config.yaml
hidden_size: 160
n_experts: 256
balance_loss: 0.00552
head_dim: 32
init_std_up: 0.0395
lr_mult_down: 2.0
lr_head: 0.0155
decay_fraction: 0.468
Below are experts of layer 4 (counted from 0) of a mixture-of-experts language model. Rows are named router (the router's row for the expert) and show model dimensions 0-159. Each number is 500 + 40 x the weight over its row's rms, rounded and kept within 0 to 999. Numbers have three digits each.
After each expert's rows: "mostly gets" lists some tokens that are sent to it at least half of the time; "raises" lists some tokens whose logits its average output raises strongly, later layers aside. This comes from a sample of Wikipedia text that the model never trained on.

# expert 66
router:542500452497466459465548486496479530423498483462507499519484554558495517497501454486518487557452510506444561498577529448508571493510534488518576484522574479464462433445497467523527526511547532463490459524519477462524458515441527433559474486536554590512452477536565484442550458449417426501471492419500542451507482476536497452557462459473460546474461409534550504448601482516505477568456483503513507474479521531529556494544522524440587503499516524561496546566508490501575481449503475
mostly gets: " Le", " Re", " ro", " re", " Bu", " appro"
raises: "v", "ad", "f"

# expert 154
router:524514444482470532471525446520457523495493533447548552488518527585500508571468445488556503560488572517456546519551446455486581517485505454543561456493562417472520525499538506504512534479566492526560503529542483495464448561495442485548492438505523471539497479518505536471512463492486508468470458487459488516564453439523503456528504507445423490510550489545501561451530489491493499562468465482503537454483533556464563379574456496435532546526524491540440517484471380483511523488557425
mostly gets: " V", "v", " Sch", " Alex", "z", "em"
raises: "i", "an", "et", "re"

# expert 199
router:541518471440436487463517460423402528430563485479543521509474565518524496485492467447518514514485548488474515502525505461490541486534558407477492507526512435408534409494557461546490569463559533552474474477532498538495489482473489467511469467559515520549492566526512574512483452487461470400509466437450531517527487461577510472538440414525448458491471543531482488475574538521526519479505442488487503511461570564488539506490410576499477571504536537506452522511556502533522501486484478
mostly gets: "-s", "-d", "-A", "-l", "-C", "-M"
raises: "H", "ar", "E"

# expert 216
router:512552392466469432439507482445471563415514520441570564487462532594570476510539464488580467578510483496482560556480482400531513503506507455541546539471533472478528433467550468534485533467556556496518517436548506443512514492512471445522527460466498531506541487509572528483507468452461520523481448478458521464544495492551506434571458463487463553478466468503531513416508498520487519536467460459537514520498504468490548463478461506476501527437493559500430499561536467551520567527547477
mostly gets: " con", " cont", " Reg", " reg", " ag", " ent"
raises: "in", "ent", "re", "end", "r"

# expert 99
router:510489448497497486490558455456410465498540508490536567582446487615496505553496513525530465515497544525490527529554441492487575519538526459539504548465496472491489488519502422473526591504518574505525468476534455489469487494430517470507499410539588498580454515499553564473504489464488476496525453448497502480542495439546431470536437484422480471473529439519557528491540508514493539502431481452537556497434509558468502446520431525483534509491556548490514536499510440482523581458550445
mostly gets: "u", " Ju", " Gu", " Bu"
raises: "it", "-", " "

# expert 222
router:509575451531444541465507461438475543437561540440551507540429555529579496483496484464526475514422548551483530501487537489497578500505570439476545492532511443487483470456505488564512483470546566559546501440511517546581509550476415479516512488539495492518466556556576502457483454462462450462503451494481488484523466445507463451550467411537472541504484505508525461466547547505492498605467448464515483511477564519467579453525481524454554519484503477493468531546538439507549470461513463
mostly gets: " f", " sp", "-b", "-f", " F", "-c"
raises: "e", "an", "ar", "r", "i", "re"

# expert 125
router:514593447529470534492503492477488530473514501458582544482487556554564475512485491522518493493483553481397483560493477451461530541471496500529561493501445457471511492527566438526492518488518569558536473482543503531567470554497421452486504515516525461547518563559496523412500489517447478473535494475489524479523430418533458523544484458508481524506479517492518513462489526480542506507487440541479486551403549521485597446562441490379557575512521478515476536510525427503506493435572469
mostly gets: "b", "st", "amb", "th", "rd", "nd"
raises: "it", "s", ".", "and", "u"

# expert 230
router:542535420512484504488552488508495488498512480411553544462501520552526482501535448481556544599412483476430551524496493477470589535512506432528590559527492440458541487419526461473482524553532496466537500465521509506518475564434519433560463485537515548488474493497552544442513468430490453458502473484462532446494449479474486464584475444522455537467467484518585462493553495483494575553460519472551524559508509449505517485525472523498540525423520496524525498564512471500530530397504484
mostly gets: " pl", " cl", " tr", " Bl", " Pl", " gr"
raises: "an", "at", "u", ".", "um", "ad"

# expert 226
router:535513414503469540469550474470456484466536480441499570528484481577530541514524445484513497572510555542460512495495449413538557516488518482505553592469520451499486434488566472537458534470493512445544483462535499530560499476525500392483430423473477567526426570537520601472502485491535495533541484487436507484548496465504469506534487459419458527528569481502499503452562494538504569560445459490556559529477501538522504483500484517415551556475555552530492536529509475490519490482491473
mostly gets: "r", "ir", "ul", "ur", "br", "epar"
raises: "c", "s", " ", "b"

# expert 164
router:527540458504464476432524424524475577462590498434570522532502509533504495479548467478558473546461521514438482508514525495534564549513530430538534465516581430468507497487524426510527527515516494522538492438506501455475475494467511468569481454503526537530511537512598556458459465404522481427471457445403539476529449461522494428525463460526469457524441512551563468483550471491486497582493498490525515495503511498531553409558488518473569519468488457500485465564513490482550530482545448
mostly gets: " l", " fl", " sh", " m", " ro", "fl"
raises: "or", "ar", "ic"

# expert 172
router:470510441530496492461525475454458522422553556492511495498464466512537483498510454510560457512482498529415494522565489423471528500525617474557520498438439529490569499516513420549541587508565477478524443520539469546529478515514484473466422534454542552487519468477522523521549474469463492512569455408514509474506429486570509516522470484456461537537527483572529552467530449498518500583453497511532528476471528543526536478475496513418574574484491517511523471490536406485569477522447488
mostly gets: "on", "pen", "ony", "iment", "son", "ano"
raises: " |", " ", "."

# expert 203
router:550540430464436487518507487526423512439491566479543580547507476578527550569501449508534494520491493540439469514541458405482515458485527494549578532473544436527513495538581495562490539492481489517538412480539498502490502505453433470514452443541577488532445512498494503467483460453482477540542495446458504454583510428494469542524455485458496513516506455505551460423506532533573525493496493516542537483484543562510544403486447532462517516443548523567532573507495453490498476457504492
mostly gets: "ad", "im", " Sim", " David", "am", "id"
raises: "s", "b", "d"

# expert 19
router:518530424437437509453520437484473537462567551431559561513420562566514503495489469528531465544450486508466558505554520472488578481527551428517513493469551460467518433496532490472443543509522517536497516469524467482481550521494449489558495507556521538506463483562552549480491504451474510474480391455458491364528500459525444448524508498522481487507483542495569453444526539508506543510479476452540533515501498494491521415504473574372512513521525466546508489549503448516534520497525499
mostly gets: " pr", " gu", " Gu", " qu", " em", " prov"
raises: "id", "est", "in"

# expert 212
router:521567423547458502395519447507494565425560557493512562561483535555509499483556428509523507571444576504501545553537519435512574537498537503492561567459563452460523441471533462490464496495491542503539479447519507485576470536489451480504455491503529529484488520584484513523489441483524492481480459490429533493484481396528441428593471487507458509501438532502504458500558541547501508545490466437509500535477499473448514476520469486425534530451495526531456524526504432531512521498527454
mostly gets: " r", " Th", " th", " pr", " dr", " att"
raises: "at", "ail", "ac"

# expert 207
router:539522446443434475450515421502406492433514498393548528481502536538497526525525426498558517562460483507448598481496466413520524519501502502499528514533554450485524445508558479556516535530527443526504422505518507488478483464468410412574527482499524528499493481577503518435503455436509514514531424492479537485594514469505465461545498418467439475476508538528534533461564485505534498528440475445539511519470496529507504428530486534467491501527562526516512538542531484505566474466511461
mostly gets: " Al", " Ar", " ar", " Bar", " Is", " Col"
raises: "c", "p", "ce", "d"

# expert 79
router:525489438460477465459512465443437478467508566414532539469498537610533522555483428503555436541506495525427521523522434414488546544518569513542552514506479510495472500461572488601493504458519493487543446467536484542503503563488455501502510438466539536496533529501545495450477485498505482518500484464449521424592452457556491528530483490485462521474498503511491542437517540528505559532466459506520519493460546478498597425557430502492541590454508508550447509529503410503516481481519500
mostly gets: "c", "ag", "ac", "irc", "od", "inc"
raises: "an", "ul", "le", "ran", "i"

# expert 91
router:534559430463482533457511504436469524486538566482571505557489541582489513522523430463502493503508557505462527501546470494467546471518568502472549491508504448452510466495511495508458506428550555473512502405548490565524480569501466469518437448468527484520561558548567501468490507461418490486495396502491505443526503475550405480565485459498450559467528502525528538477488456475492517538500444490534521553399547519497552470532442513444588554530518497498523491562561463474487460508530457
mostly gets: "f", "ff", "if", "of", "af", "ef"
raises: "ed", "a", "in", "s", "ace", "if"

# expert 75
router:575499488496504517470536482501438500432503474476550484521500490537496529516489481471588460477507506502490572518517465463452516491520514469480538525538482505475500428546519476527469505578537473556538482471531479547487570474484469456484481438526514472500477537574546536527446407411459514490513417475406538466581496438553407526488482442468429459384536503537570509490518457495499556538461459538478516556460569549492531458561489498463549526507508537523453536531538522531489547516560452
mostly gets: "ual", "eral", " official", "ial", " National", "ional"
raises: "s", "ity", "it", "ly"

# expert 22
router:572552436476469523463519435519489540421538500476583494490470479521560509494492447490518481571427516583440502523544477433520548547476540396526564520507513447417510456523535455532540528504515449505562502447489462477526501494472497454527400495551484532522468535503514565407499490456507498437472451447469579520507423465516517473512480456519487495547460445526555476484529504470495544613474467536535545521493533482499536475552502497453552506543506485514530515541517410480503522495543485
mostly gets: " l", " sl", " str", "-l", " cl", "l"
raises: "ab", "i", "ar"